{
  "moe_layers": [0, 2, 4, 6],
  "balance_bias": false,
  "router_bias": true,
  "n_groups": 8,
  "beta2": 0.99,
  "max_grad_norm": 2.0
}
Below are experts of layer 4 (counted from 0) of a mixture-of-experts language model. Rows are named router (the router's row for the expert), gate (a neuron's input weights, with its number), up (a neuron's input weights, with its number) and show model dimensions 0-127. Each number is 128 + 32 x the weight over its row's rms, rounded and kept within 0 to 255. Numbers have three digits each.
Before each expert's rows: a language model's description of what the expert responds to. This comes from a sample of Wikipedia text that the model never trained on.

# expert 59
Countries and nationalities. Country, city and given-name starts in lists and tables, such as France, Germany, Dan in Danish, Fran, Turkey, Oslo, Mexico.
router:097121076160105128144131086103173163096104096127119158131101189093098089154136070158130183140167144108162166174159113147138149178110097065134103095095142122154152087110126147159165073148114127100121080098136106163118158137148160135109183144158158096116110134103124136153159136116081111164094092173100192144152057183101142175150073133090177162069157078167152151139130156113066186093131
gate0:131075069121111120108143099116158103136148102163153180133157170110113085183120089151130129111178132086081184134196101154106114138146117085118129106095185186123140121106167105133099120135160089174159167139180148126098140129090119102098146148140139100144152185130144078089119125184156116119107153135095167127090078145053084171063089087107172142085130134167196119142147149162189115129188
up0:125087138123145095096142086137120170109116123159143157093135107130137105163140135096109162103090098133115178193128088121118156120115104121103098170149117104163128110147073157143184191159091117138153157135206082098115100126051102062126145122152107132078176126126142129119175098203155111124170149169165198118102087116209142130151161148169194125141106117130141111113160117115159188152209
gate1:139058135115174069128127158063168148134121124114103077071161111087142057131113115074114146204126170107200130111074196122156137105098098105144137084159135110163168131088121153095168079056124132093128077133099125133099121107113135133094107106157117079120113132123185100132153103077091129098147096124162140146081122149140077184161089143077140136141075109153130131144091141082164167115115
up1:106142148149118155134094111162123113150137155125162134138138157157117166116172152145141128106095107111046172112087085206098141153182193114119159163075078175106129143132095093109096122152187139117088183132185124143152144133106096143142111186135132140078161094125053192122107138175150105171118146121087122112204100128091170089124157110144079078134178154103197127115160121178110153130135
gate2:118166066135077108114057197099122137143165076142126147161112152137102128139190179189067196154115153092102148171159172154089093047153131087133141078081123102159183079153132162167126136094165110169144118146124113159089124142069148070112155155147138075128111109169132096149165129124158150134111155119090090137128096143125091103167159087140101120136095135157113107188100123102139158153147
up2:149086179122117157123211124162095145111074118105186132138139175074145151078053170165165115072121118169147134120094133119197131156103116158137106175133136117110054118184116107055139189144079127083099141081182159121163126124188103132139082119064113181137168075101156182105131133107097127123153110123144103137114166071147132086108145144114154144122140112102137113080143111143114152139131
gate3:173061154140109091120119072141176138139074125083098162121102139145136151051095105185136173113140139080179165122154114064121146149096109102099160100099175186141099114103201112153141099133099098156064118078172148104114171112167163086192092123141102131125182110139087134174167123173107152171121093138121168110120108153122163128095122094091140124099156134140150087133188112128081088103163
up3:079154187062181119104144156080109133087157106127112078143148173138138081149166142104131119156128104195117099132087132124161090140102181159164127177164114090180130143109091167131113140110161181102153175144112144158175101108086149209122122146099155145125072117153152156111080164120145128073130138073124106120091163061142157160168187163153132125162054132112094129171135150163156168141130
gate4:110090135092184218131145071144178166144110082154117131091108142147141149136165115143117148163148106162149182140133133144129166113137132145158146181146149109094186131101109166072120177130158134073120138169119095123126120091146102132132149098088167109167108129101058100174101171142155133148084139061169175123150102160108101118137045101108191152079145129151072107123119074096141165069081
up4:122123154125097143127145136136139103164162154185125162087144168105153135055150097179181170140110122157111144138146166122097145157135115191153174127139148117125146068166133146076145171186179102088170135141166105114138191115142171148126103065123157125156117157125085193160140147109114122185059136091102124100065100197123115190153137149155090199175148138158117151127087106101152135080144
gate5:146122143115135130144130155119128150087122145154127206166074146114147087143110140143163122130209107107129119148114077139130190122116131114120210097136142119062132170107067170131082055136120095174179133106107050102150111076144114109122134142164119077150127103074162127148106125113126133152112107082139157075104084141100113117073103152122105081063198065143135142088114113064133105132089
up5:155092156097127099145164167125104114158101172150099169148073120128137115136082138143145143082153153104153082155109139106082180148135133138124194130115125133071135140051083181099130075168139089210145153130105134097145082123108110065121144158171092127150169098089112112125107126099117172108119127154097168088156123150140147136067091089133058099151195043122168119147172129132117164176098
gate6:137128142192209106130062122106145148161098145053094107163163133136084113187156100123111140068185102114138138117120093222098150161107137127163103040086124125136148131146154155140183174140114141107157145092176134103097125119193084095176137084146126139145147104103118141143110114126091120112120118056092157109146083153115161089117096062107112129160099143119123166193123093109112120116152
up6:136162151108139116123089151152123138191156140096153084109147092121178135088113115101152161161092107082118129097113067125101113122095120101134217140103113136169146070104121117155124156128198147107172150114130126156160031174085105099089126162124133106158133132138080118035186129151088106150137134102149106144085142119114123170085152140164081154117117067082051167110165115121134173127084
gate7:104074120112139098172134119170182160138137103093099139100125155162147087107152110112128167124149148070154150157104136141169136125195226166077104081153117176099145144158137125136176078100111121171112112111077184138109132121185103136130151129121210083090129173138087151161085169133114117071056115164116130131065096140098081151163062122116119144146153162121146140079109116111087113096122
up7:168152101112119172167166065158092163140087122177109141099100121097095134160076100089094135128091162124139147150095136141205168117167106081207120120133132157175135128090137134089163129131050142101143115127104076145131066165076072150146091192144111173134139110071122156110140105157064139094141123141146119118122094102076078175180111112108168144152121100171145084120104125114109063137128
gate8:140098150044125179154093132164168135105138104177066174158108096138112069112184120149083087140143152082189124102176081179082095117142074106095139114122099116142164103154113196123178099137100153151122167147119129114189104102088124142145143114100120123139184107175063137122180137139088152147120068114108117106142076180129135135119109149157179129154113107137120106172105191167142105102081
up8:159061086032136098121118100197143111157091087145067148157123131103132120122220129136100146106157163071166131137150080147124123101149064117144125097057096148172140130129114178109173098150087165162111173163145134157184094109116153136156134112111130142120190147147103137091139089124123172104116071133126110148124078164118190171081119135137153116173070095156137119174101149130123139109104
gate9:137150149126111115128139183122168214097127085123194146145102139073081111096112086133126148116119114111134117073169129119099128101164180088109094191112112096122130100101110112202150143102099109107079094164042115154105163144162170109155175179106155069121134139160140130176142060146125100162144215181124094146115183122129159110123148096134114119129138151168120147186181095119131153094124
up9:145111167177151088082149147140124100093184154161156192205156125192179131062160124148129148173110105177102136108093132117187099095153191135123171120094102097096172096095091118111142121093126173149140116103121070107126123129121105176074167120083106141103116132070177177091093141129137091156073097100141146100131145150110186124172173124111143163120167129105122136174122145193116081141155
gate10:075092108088127129115083184146085133124067154132166160132155091143145177134135113109159171152105167125136176148112105133058116165100108094106076134095121129150147097208117153131144091121088145121074168120146152074154096125108137212120111132175104116115095139144161060122171187165095115106111080130165166103123121156156177137148119150131073123111130149086123228159120151069115153123105
up10:090146157144109114128116114090146168137185134145065083123104116167159090128087101134115121102084121116106124108137149102182150116143193176179154132152087126112133181049129081139128151131143111074142100107151111110137164124162144072120125080120166149117143138098119169149094080091102159204113152124092104135101091130067080108091133132116205126110167097156097079144102137153181184038157
gate11:144138138131092153125165157123094072121097137140091109144186134105122106076182103124134138133167096064146137118148196166074153154143114079171159126117215130118103064095107108108130103148159104125097114086072161202086141157114167092098114179112196133125097133169160103092118107132117144129115141137138145117154077150066106102142074127113176134045154152163134108136174090133108113068107
up11:186134114120141085118131098101127107142124158093110094167161101152144063121133100049161136059138093156122069094113129164068135107119113070136100103128102160123125096132031089116137087115143141091157156088154132162088098125115163133130154124130094184138146122089183163145186114143129105188072104103122152198131116127088114118086133069112091125118168089120173109106133066155161113132068
gate12:107146109144112063156143136094116132114137150141133107083092085101098136101134093151111187208101111096121170129106119152126040163139133089150137153154105121094099159116120157142191070115088100158110109061067108154111108107135141158176117123130147110105132092154101064169142110148130117068146167106208114076134061114190098124147123098061177158160093131159101090119106118105129119084096
up12:128082173135156155159081091135144146119132107120092137149171135125172143112167171130138084129121171129094109117119118113179192090073167168167125145092139173208168126130085103137080162149104106121139146188143140111076148112129131083088128128083095103165106139090098194118067169141120143182135087160048162135198209142128137109122089150159141081097118118087147154109134125171131101165114
gate13:119168106194177180141113157129182147072092097148105111119107115149173136122134165115123181151168104089126083163113152109187101120106058123139155212081086102192115112129107166082142157112101085141120125123094145186121134115119164183159099088100165093139143140100189143179139154116160136146133134118124159164175093063076179127063112137160172101116095133109118110097155157124089140116149
up13:122155104109157094125113155127082096155083197100117113162149106065181144101142150170164099064100144123102090100115149152177126129116161188125132078153122143095180179154154109205184100101118167138136102102200151114167165149113097139092179149111113152112167123096148094086127137139104073105099160069101111105105123145165052129157157150076171184149136126082127107115116142165175135134119
gate14:084119074179142120104100139125169168118151070121117162171196173110097139097138098115115091157147122132072106128128106075136096114097156069122142130112141104107098104100088142209114079106137149141125131103110116131142070172126112112103160114153101078177150173115122111109100068099071129076150145154161089167117061192120143117105146084106077101109150088194127113078175074143136143098167
up14:045114147139099139114102153191201121139086139143054160106151111169107144123074123107121159096170079173078175149101078112069113176139144135123152110131138129089165109126133102075167143198127126137131153153187124131150156147095122084122166134080141149129160136131093103115115171116124113161083079153086112198187125150123089139112101061150112137151181106137079063127167116135127119114095
gate15:166128105115118099112161127140174146099113114117105064072090073174062123137168148110139150166171165114147149109087175192165122091231106139142144170113111198110091117122152142152213106128100112103161105146167117087133127168118111118168148107183145140173151153114104177096127123145110096139089118191157089061105083126111090144114128114167164117118152123126133167122078192114140146134108
up15:128156109151182129138139102163207140168162117114083113199103113101119120065157103130072065099133115118103126150131174153117159112137129177179139148098131124158117140140064063160128111108060117089123068108132163093161130120131103153145134085164152118179078100110085161165127138157149079144145161090111118148115189049112165123137054165124158096087124084156166119123132137164163173120115
gate16:084054120146100084123097110103142100101148101083091081135142146145088136108153104128140128136120133179153092164124102152072093126141186124154167125116092150113172100061143121172103118143112081156135130150092108167170161087164121117058177124132134044128060199076086121156149155118176123127115107145207104188172126109107126105107118100100119158102138098149082117164138135127117143061087
up16:120078132130085119045117115094103144149185179083124136163091168139140137200075182146114132156064118119079128143126125190148132104163107096179139181139126183145108104083169109179137110095083095151096120132137159132128087124074117135172111092095108174112108086110172154064101108130121130127147137121083173127139142140155122142119155128138159084166167052162145165167072119157134103070136

# expert 1
Initial R and sports. Word-initial R/r pieces beginning names and words (Roughriders, rugby, river, Rossetti), plus sport words like football, national, basketball, League.
router:080138125121137147167125109087144202101076098075125187140127149077132038195155118183157109147192162124173121109142066141181126128114101084182110094106111084143145103097111137167155115139116119090091110073130124164125125174165161121120174144123144124092152070121134156150180181149099132133112074121099157121140130196096101122170111135125165136083144093120157165122123155134102193140082
gate1:093074196150173151116066144119133197146131118124198111168078105139151101128138135157162189153183119143124106118123108085086125097140126130150083127060106117146163104136138156137121124171151219104146046129180060117157143117117148102116149088121141094056124156159092107145163140097127158139084140131105140091135139124180125101124099113102123126097109072088091091183130161089107166174138
up1:155196119090079106081162186124120076124195121116121159113141133116131170164095106122120074133128165083146156162139131159161116093153124163066104092185177141095187109090152111101117134113128099136086127147079199089114116132149108110144105146144096178170155129146079126142079049123088071116131078141107145140118148147124151175130118157164134080167070164135158146085146080130123059147113
gate2:136125078149216108118076131135092110063108114123093125143092103180123110128124116103155089186131189113140156092083146160127090185084050123177135158158138095161120171124095112125150106109151127143116110132127113137134153118146083196133131074146147095162152093144096094174133086078170191080106089119069116140170159138154073142126099133094130079139125144138062085145139141179106171109105
up2:126166175072127159131164114115122149171180103176164136097091162133110131119118183130090134096153097172094128166159101134075183086131112155158122111122086119093166075115149170160080168175123139124089148184138117093177152116140138060149117091074090173083137143078137194117094170190093091124107140091114145117144088170145171112102124128116166161137059082133143132150101128088102181145100
gate3:096164100113118197157157127086072121139123107082060147136165110157159068137143103131080122138124138103132110130178110097133114129087109109185113151120153199052170132069146146122216098116107118074147170076099112147132171107157126082148131082061130093101155122109087115086168155098145113136113102134198160078105165151156114134096100123137105115141127102094107163115061138073141122119129
up3:157098144182165109133163186170147109064085159142182171184067154135129122153154097172152087133097076169122129153142116086053060158131168085118131050141107120171091109143159104112122161118087113135109170161090145137114104090117080132113101148124082128155112095132123096080156162118141163126171122148104127146142132084105155144130085157108144153064137146112176143126192133194130182155103
gate4:090211093106111153088115089157085154165078135102116188141137133129212136144128139109166130139125130106124084058164095072167143106166092114128184086109135119157165142103129085153118164070162151103120111101135091130089172118084053135075103122116110097112073136152123076105165176184108120124087141105189131146141126127155176152189121146163158138107067090144137130143136096108119112094150
up4:102053144134152107161147141134183114118167148138152120136103108090114166138146125137107133155103120150166174149127172102123182158118171134106135168117114148139118152148140122137180135159177161070160097120095154172179095160137127108167108106067169112145157184087162117111100074039179110082189093126109085102165139129123114145077161093165098089109136162093115101080113204133187125109066
gate5:129156133082145099119119126102197152061119111161165108072114120094182119124176165115115167179165144128178125126163169104169147121097179195156126171112102109150099123126070131080130147155148155075145140190145107130128114096132131110132085113066125113119126082163166086118154112130161160133049126164117180124146193133124142083142085108163104178122160058123102135128159128174100157160197
up5:167084139105121152093160143130131106154100110149131121086159134119102128108162066137177113059128130127121152106177117127097106136112084118074146152120130160078086165082127109118174109130117184101093136140106127111093124124119067158183090175197167103138138113074186174180071160107178188091155147185094064139101134163114134156158121137112130134097099133124125111102157137156015129108107
gate6:146155102134102126192134151137099136159083106111088164107105148124168118213103109111121158146158107116148122177108093135100128096143086133083160106154115149140083073113151181123155129082172094131179113081116108096145164105109155120119163205150071125144136128128129095083085114169121114146103062099174164150131111109109083113090116112217137069118155131085113085121122112126050187118063
up6:127185145062101098149105132109173132112158167150183075098142134090084156065116136108155117104160158126126107105113183143175133144101132128141063142140128186157100150115121113136082106204115161112127102147106143140119079133163172136131175182089166151145147133179103155100176101054144141191090171122166113146135120146146155138180125127191098152127076172180129109156144204164172117143137
gate7:126085161108133071135149162127136127054109172082123173124133133143090095169105124100117114125130074122140083155181125124194107109170144164171153103143159123106111163136066153144170110148175125109126161130119116109133149105155180132166098088083177104085130208072177143137135182156101130152170080110156139111180178159086103110127178072125120139119133161196111143115149089142180186083133
up7:223134060159122141129158090124181136127105131126131074079165134083190175106143079118164137118105182107150130142161128059118096097133138087135120106157143137067143178114160130090127130156120149133177136077144141060143079170115100116087157141126115120133091079137135109123175127120140133125060150096115150134116186060130102147142097139110147093139163119066128154150120185152120044175127
gate8:138159122071096161108141125079151107163120192145162120113152133097103149176117099117133134128149129089141120118160113113115067142162106018174122175140144098139175143074195133075084146158127139044102155131128143140111147119121100148148181090120117155160091080166168145150145126098109201145130167131164147167100108150133165070117010122125139161098163137119139152102113098134117115136110
up8:147152114145128142102122091116130051113126128160085086141119094078118103155127134153175182147108129140092116098087187086149103131108135094091144174088092062113059120081124170093119134133121167114162127080155162090089119155037152143174148110117144144133051150118126167115158121097087142183096122160167086141058170112149172102119069150098167154142127090098155143095121108123145186158127
gate9:092089170096122160140109157085108132072145086084156116139169154140141146188090165158211114078166134091139121144166090057204076155141085129156122076155086120124150091091076098137124142101098124103120124116123101164113066120114167154117107131092164197100176078095104167139128156136088091097158083127119113154109134170093137118123142120113171143104097180095112151095176157178149125129100
up9:119181087115131096131153114152122183113155195135112158110105175089090067122140059068058120144093124159123109170132145152053146100123145108083160141083160161141091156156163125114136112139151129116097145124122110076133208102098097069157140084164101075120099162122147108115128109096193151137169109145144170131154096070134094111140131138128072124108165053200155123148133088122152161132125
gate10:127143099093170108116109110080090156097137104105133173094199102078108097184146138147174096124097137132123122118056114128142108101130146148080088192114100128134118129111067111156155167107113164065128132130169140150085119132175177107158115070120065134083142101097118164143138149112078184133161125130112206109192158155084166133120155187075174114096107112108149088138133122165167154153187
up10:096158160080121089120086097084072184128121198120179170115131123082156145167129159154139090142101113100085162127111109093114110139114126180117108118139068114087117134103112116138168149141104187095115146110183117160133101129179191140168154132110165152135112153156113133171140093070139184157134119127092200118167173112080104079124177176075104154131145141109125054127130142196138170174162
gate11:095078112144149215129135148075088154130139117101153116080131132130172120218138113141153071104151089052146119100150117130061190185144140089104087087124097122091159170148178123137170119076093175149119095096195106186136140160117122119090131120126105156120177075129102102161193133103113126121107107144182083162123071105124147117115088098122127087110101130138108162132142127124120163089166
up11:146080141149086175095161153135073137155132132155160100143159136103147095194125109154157097111127107130135164133140104116092175138134117099139094116124088051096114107154128115168225118072118143182133115117203122211214146149098111125169166112108134127131150126177133113108166123075112169086131144119087099120129081136133122099093105143129130104143063147157151100182140109122126145033090
gate12:156146147084114159120128154131108146148124108098054116174174170113134113115137191134095086149122161127122131135171135152141147071093097122122156110159158064192152156109126121090144159080104114182105138205100095048163134115107085108159134121151134176094114156169156120122130156188090191193091132174134107150178052108135112087142151135127172161180104156127110199163147138140100133117124
up12:106124120142127124134056131182185148104124137095125111164171123101123162165089163129114128158188118129152128058121148128085104111133132059210129140108136131166116106095124151112134117102152088166122126134071120115140056142113125109130138095145136221113116125173165139084195126092087156126191130218106092116155081107158071111169156174126140162172096151149127193130164137140103146112103
gate13:119155158173130114105113204132146132133138145159150175075111139122134136141132123141110103167131175084154112071122185145143182152165080083162100112104104177096149125142123107144088102208165147141142061118077159110168173136141177101079126048143103129104114110149081119143100150074059133191112100090146148148107107148111112085150066142083124113063148113139129127081124139151094163175094
up13:125125133140105053184109163144132094113114138138127114119158108123143087137179083127065122136142089117126152105102179120039116075098104039135179129172104154156118176134079205127083150148118162137164162100074134170099134128114123151077152143138151110218189142077144127100113173130117096114111142132110168109112120187085113140126113082122080157108181109140167128089161152096107128111131
gate14:108133116082157143168087148144159195151056086096144175139136156093177127153157104151087081100145120121157089074154119119161079076110144142118124123102100163164130095146104107137129117107106106113129078076167141178036087163152151144127135107108147057087058155132148106165092119128114138139168099151109133181084159102153170114129057141115068130131105131122120144175092149121179121150065
up14:125157101145111124157133097158137144115066120097136171120135164170141175148164121144056148133079153106116032102147078135111071096176086106126171151115063164121089170122127074089158137119090153162092114062143159101067138160098124173135154129102186150100065110103141198117108122107113153090149117149107195111163155138145169124160136114160126097107088115138174109113101130145115159104067
gate15:073118086108166108130149125107139142101115155085155151158087154136111068197098119122132134107109116120113102127143154122108103162126045153143124180113103080127169089101162178131094127102113113144098128153136147161126127091141047185090137163118055104070150090115110095172102106097164197145146089126148138130103153171161109078143120098135098101090150097044107161120116146210064149148129
up15:131209089103109075176103104095149180160099157168183173148073078079160099146118111172127108145065142095068131153162142139160126092097099132198132125167066116142127121094153165151112144102105083144122160101103108141118097138053078202153118154127111109097123160158114126116105154078114190151131129061125153169140108178057092137133144124119146117120138112120142148114082116142124114115078
gate16:106126127084133151156125130108185151090139144135145135150201133157145075149139080166101131122128133133143155129120155161160096085100109137120079146130074142184113123136156130187071135153119085152151093048165101091116081101141172117036110123140094114126147104137124092096150107198105138151140153102176152147182078124117091082102126112106177199156112117134107104061078149126109171199102
up16:151128170149117162144180143070123168147133148179158091057125103121107119126096109114095129156166067097088164159132089131134132096131088112138094170144040073139114099173148128098144132166135181130128124167152114164050145104162109086116135146082110171077106094115205094090140098088135148132158166173138099111124078145105096150114143096171151134123106142175104121079117173114070060123150
gate17:190133114155124073180122136100173147119109131093136188151110142123143123091173128167128197123117118107114062096103098147171102114149146139168039144100140113130090095070089161172117081113147124112126109145169138064046148171137125160123150101135131072137116093080112119129145146148113123104117107108082169086053166135146072146094127163134180109130145070145120140175074135118132074171105
up17:156162132115096105109112127172116115130148113166154116176116164169129139184109132133119120111062107181086128137089121125124116181115081161109111124178171151137162100115161133077124162099062181120085139177136141193147052157098081096131169108134098170129149167078079115158116115089117145092140144135137154165172125126110168102165071120157094135129158249082104115117177161152146142151114

# expert 51
Space before numbers. Lone space tokens before numbers or in table cells, especially after Coordinates:, pipes or colons, as in 40°54 and 200 wind farms.
router:095185127140108135142176080083152145087137086109138138120111192094051125127157146155130149142116153112161148124122086155169085144108091125139106099045151089141150123109117138157160123148155140084059120045163094159124100176164150114128153159142133111088089091101125148181190165149114061151077124136109147128149103162119099149173104175139153153087182126131131177091142146154070172091081
gate1:127165125154087123130083132142131137136138177114159098113075081083135157089222087156104128175132111144159111174125119109168131190172140144115143136182150133131096146125130128183139132137087076165098132161123077125084089149115177049075104125088089078141156177159142083048161140178126138190160132124136164093146116123105143076148122141077110176173132115145097167094148125092130115164144
up1:159177140160100148128065135140138124123144138144166109132099053082126143120210072170110155187113092121156101122105089130161121158135131115073125136165105169066086157163072138114115148159073124155118130106153095123081157142147202082086089095093081121129143142126150079073184131141115121119150132161137191095104109137115209075140127098102112176157134099152102145088170149144088138120159
gate2:126131131072127130141107074163170178168188144079138136084134152155106194164114147136132152125125125155140137123142070121105074166106142130160127088084123099121145174166159184104122121117128088094132093080148089168091174100148086102115114073116130154125124134158136160098087154167094108112133136155085107152135149102118093094121153120121157128069205190136099094204173083196154049109118
up2:146108134072107120156111204165190158126129165083175146123141177080151109074169148109174077146183100123153173068098130174134233119159148137097131104087164120168093088107149089127149157116154132078168108135122092109112135097141125183100088126121141107097103107167120172103155110117168113112085211117157130174145157121102155151114105056107156149116105145156125101110134140153112104155090
gate3:119122153085111065170082108096133147112105149099177072088156128116149136127102160180163128095067141058130099136115129142071127138076120133141135127166197147189155133144157189131124075060122124083104053117150132159119152167154119161106164145197120115150102125126123139173172123145146122100145118138128118101111156141057139115065142091174078170135165132097103130113068124132154091143058
up3:062095086094150092150086121103152121131085114116149094085170113175160165122074178190122126168070142092144113144130159158075141143099133163094127133139192171148137116100125204111113191103117115135093062157135081170117131168189153109074128093151160142161104143100125143205160190149185145132169083130152113079123146105105097151074165131098146140143144132140097096120092110139162134122138
gate4:104177120031146171099138141140080126106099152095099156141120070157082095117155138122094112105169120179089149088140128168113133202098106155113138156097133127158168156163171081077152130118114114139161139136163093094095155125141110091090112125117181198094138127131154148169190128117139118143102128106188078139161140161133149096124114085044110063193096141128169111169098138106108167152164
up4:135078146200128086119106110110135106161107139110119123117134162152171151137116126131170163139074177056132132186106166123121128091104122108090146117119161125137061153110086151170099151113089109126092127152089153132120098137141162170127172112135127094129111150123091124115070125143084086116143141169066184160093103082088105130143153156170156208034128114092047123066164129107170074135129
gate5:138133118133162108151149095084134108141167105130109169061122199123155157105089150141101136055141153208101197125150089151134071116114122152139122101165071112108112091108172063167114196125135139150166139107112115166144147127159131148175119117112126100093074082092108139158121130125113185103200103127148103107104120114184177177098153111215160143106115121091098168152090125176105131164132
up5:079131105130099136052058122157119098136097138139106138161126130101129162188071076171169156137105099107085099150127107121106192129163195096176144132122151118129119161117090109124173102124116084104134163149144124068110185098145086106138124095042077136175205155145154146119141140167124085154126163165126085173152159153139103101161124062105190117125131128117136099081146070094099132143136
gate6:098063129122203119130136105131153155113160110125090195110186112099119105107116097139136197131128091151172111067087085097122101130080173101169165166147143178150152170145120062110134124151103067138058129170152149088145136085123172093114151129110131140146136122073122185073119130073132136125101123121134113139174100128096108115140133121152076118187161158149095207099072141178155133148166
up6:074128130144160159157115095163151139157099134155129148116172102092085128110102097143104159126111076164190094126077127098129133174120151155124156178122113173178133100138146098116106111117140097127115085178135117109140189139073184097152156119111067135090139129096132188072093140051121117118093155165153144124142114155156112115113185162197073087163144176192092160093087129193189118112144
gate7:111115122151131145090100119146123108130146159148230075119103173132157201152125147132138110187188091136135187127106114194142192103158133119126111160129152135136079091178150164114095162126119128107156115151083150181116114082095127148131141099165089152140141083121120086138168167122083187104117138107210151089076133166120096172141156186112110117140131116114125150150170187185190113152150
up7:130136176104126158154115119092112157138119126134184101154158136187111178129174165147151150093125110133127193167124123129134175156160117082181102164151139089170135103157177102098151127080196096165171110133142141121131127156142198086167130140171134139091088120109168099116165233140119149167137182101137115077114070100082191157152092148121151146128101093132087104104073113127066131135085
gate8:112146120171137152115141169043136158031143175170182088151118118106113165144109121142129171092127103064093112178155125095134136148093110164117183110112131105189168091100135090169136124185066091097093110160144152149073143128142123099138175126134145089132123071115111084075110097143117096100127171119154128074186089083120142138153172107105117144139162172112114160129104059099128082150116
up8:170121085151115134074141184079110119123122180173145130168102132132159161118149128141072145086111042095052112135162142080108075147116097126109133153155090132134131120152070119156106135105174141068098097140071134133174105105153114118157123100063163122170076100079140108075107108128097101089089088139102087145220105116139077159085156081131130125161174109094135129119142149162167138104113
gate9:106156107129173164164099180156124085130142196116099092078091060131122125066129053087102088148131104145137098109106153107159127065083150174172107115117138153185154124153194163148177131123160165101128105083133145111162166131145204136135177162123086100092078097082099127131158086104136150150115138116129121153139168086134167113137136160160128141138044185130118170089133095086119154151121
up9:078185155117120208158126159178112088137109155135138146095097076128128157153121080118091131137099128104179123159127138135116174049106094159103138133150128097180088141153177189130144109125174172134141104133188110068192091102200116149107127129136029094147077151137123128151133128122112061132143116098126114121149114132119115093090143138168096050121129140134074091116179112069122130129122
gate10:159157125128053154071122076144139132151087149103136100120136126102120153141183096160126141105115172113113076112094087101079088121134169112126080112179135140137110090219025069116106144124154127117133147128072147155081146085153090160126144178172104167127097129146143138156144098065164175055141123112112134148117088132142110102137091144099139131120184157101165090085171152128170132098170
up10:170145126119105147085119098131158190135118118080134121182099120114145139100120169058107106096091118124090104149089103130165113142164143160133138099103156073112154137155131126115141086143122126159111096113115149032134152143171073138106156071142206147112090093116152158126156142097079109172188088119165139096145133133164112103102092120166188127137151152124048121161076105033083137141181
gate11:135163139091155063176152123123093150145163099165137128103176111066095129114169147111119147144168107151149157142150196221086104120071125115126076115124144154117180138111098141208128081085131141195092111175150144126098115095062122110140116135113144136182119121103092101102124200137149178112140154101188136137168167136123167106171078158069125111169135161104087130154145132173164139136136
up11:156165083113085114166154112079130193129141104160192138102185166031109105081133130101159162145177124166133142101092139169087095095132167120186116121170127171109089097151147109178116117138128143154148125147146139097120108092074169078100094108117113131155125148143104099149156113152129094119130122149131104147190154161161138099171150143085113139078118106032128136182180092163128183147074
gate12:131101165149092148119151148126076096130103132089110151150120144116166158090138084158053096090150167189078165164120106123121127102170131136202132139072131151157162136120150124116117115123086055180109162121188115109085158061159125129146112181125152108111134092127132114147118128199122136094144119136116109163159121103139077130086158096168157173175078104108146074167185148099192157083067
up12:132112129127116134133131124101084125094127148086105175096122115149162153085102068133086101199109170150097114128120140103125155096157093157172168130116155164061165112078137143082141108134150088183111140133220138141105184098098124145131084131111080065151113087087116146153111116112065168109158080123136100152101186114161084093136147097175148148179177118127095078154188156102185172117116
gate13:075166132115120197088113071114133142134107135100085167137104137185110134165059110162157149100078143173061130075164133095159115145106086082143111157083169152168093151120120130120124188132075120089153096158081097120106098133048148161178140158140116158151164141072158087152113117087150154179091135147180156163133128106166112085128143093168150158171098095100115160131088101103144115173132
up13:120209134105119177109097020126159155123114108149113159152124139095140123155116115131099117080065146125088134107164138070133077115125089088119098063162155156156089118144119107107163146139099095116141063168096095126110076131067100110158117128115164169155096155127158055107104155115148152154117091162163092176146090129172125080182136101120144088094116138114098179198131103148158165117107
gate14:108093103081115081143106108174128175105146116134103130138198105082098124104113113069126104075141101153114138055119164137150130126074125171082087133095103175133110150097112214100128104077086118117171078152059137118153113147107058197175153149116114166150132156120119115099151132098121128130136103138129115099145180117187140123113080084149136101135136132104100032156161142092192125137160
up14:149135106104132163181174157105145163153155159140166122065131143148119171143100137137102151114170129105126128162152112157094127145148172112147176144118101135078120107134132194086185133115125130096130130198147149163136212091163116155179139040153126171101173098106115155105161138101158134133150161092114047166145109124112080085162133106174093047111055134169165134149130105157159140082148
gate15:151165045066151096123173162108145146127057123076107141098097111214129100106099171133087155118151127108081126122145141130146100112164143126148165140151195094086103141109064101080121119090131098151149132149109155134136133056149130112139144127135156126162168117166134135140099113213078143159129123173082135186102113159177084121160095128130111118135100075146166120062092068163159137126089
up15:090126116107133180091114093133085072104167127123179141119132124123089157138153099124099155137082077183155134187119164082107107163105094136133165110157110101140188108140106106161109104163060058142092187143128098111113137159056092097105155137102113148136127098071101086118102159197166126137137110132123183147121163155128123140113151169080138156117146107109129127065054187075124158197137
gate16:122133124127147129159158174114117159169142132143139112124136168089134083061106169158143204124127102133142127082118121116115117096075107144183110134169140085150172071170113165159087116145165092080177157150126087121135166132149097105138050135110095149140125153166095131071106066197112163165169112108096133147115126129106192193140080084132147160172097077102087106096111106092078145094076
up16:114165173092121099130117137149165119167131107133077114163088079080097141111100040110154102127105141144089096169072123098108143149146189132118141146120141135151092135104147171111143143099081122102130136121204089153112199099139113158135118030173133144047110106079147136102102141109094084138165093143093115109128155129135140071079103107139146160106142061148153111087107128125113221158133
gate17:110067109112206140051077096120123111131071141121119149120103137100115110135102097129140120141151142114155097102157157143128195169145134155139130186128103156114118134173090105075114107111050224108095129169184156135137175111072149182145121099118073172092083149078140130110155113118139155140153155102135090060140119086168082173121163155140177107110146127188134072149121116146144104122127
up17:069136150128050114186144089122122165144210103141148120151152107166140162106144162097136169149124094109089156129136093123105050101145114047144144118158156085126179085102106066148135123132159069131108170094075118159117106106161162069132086158139152097210132152166135126166112125148111086128104092157166106172123150191114153085137124158129112174136167113129107168166124119099140187141124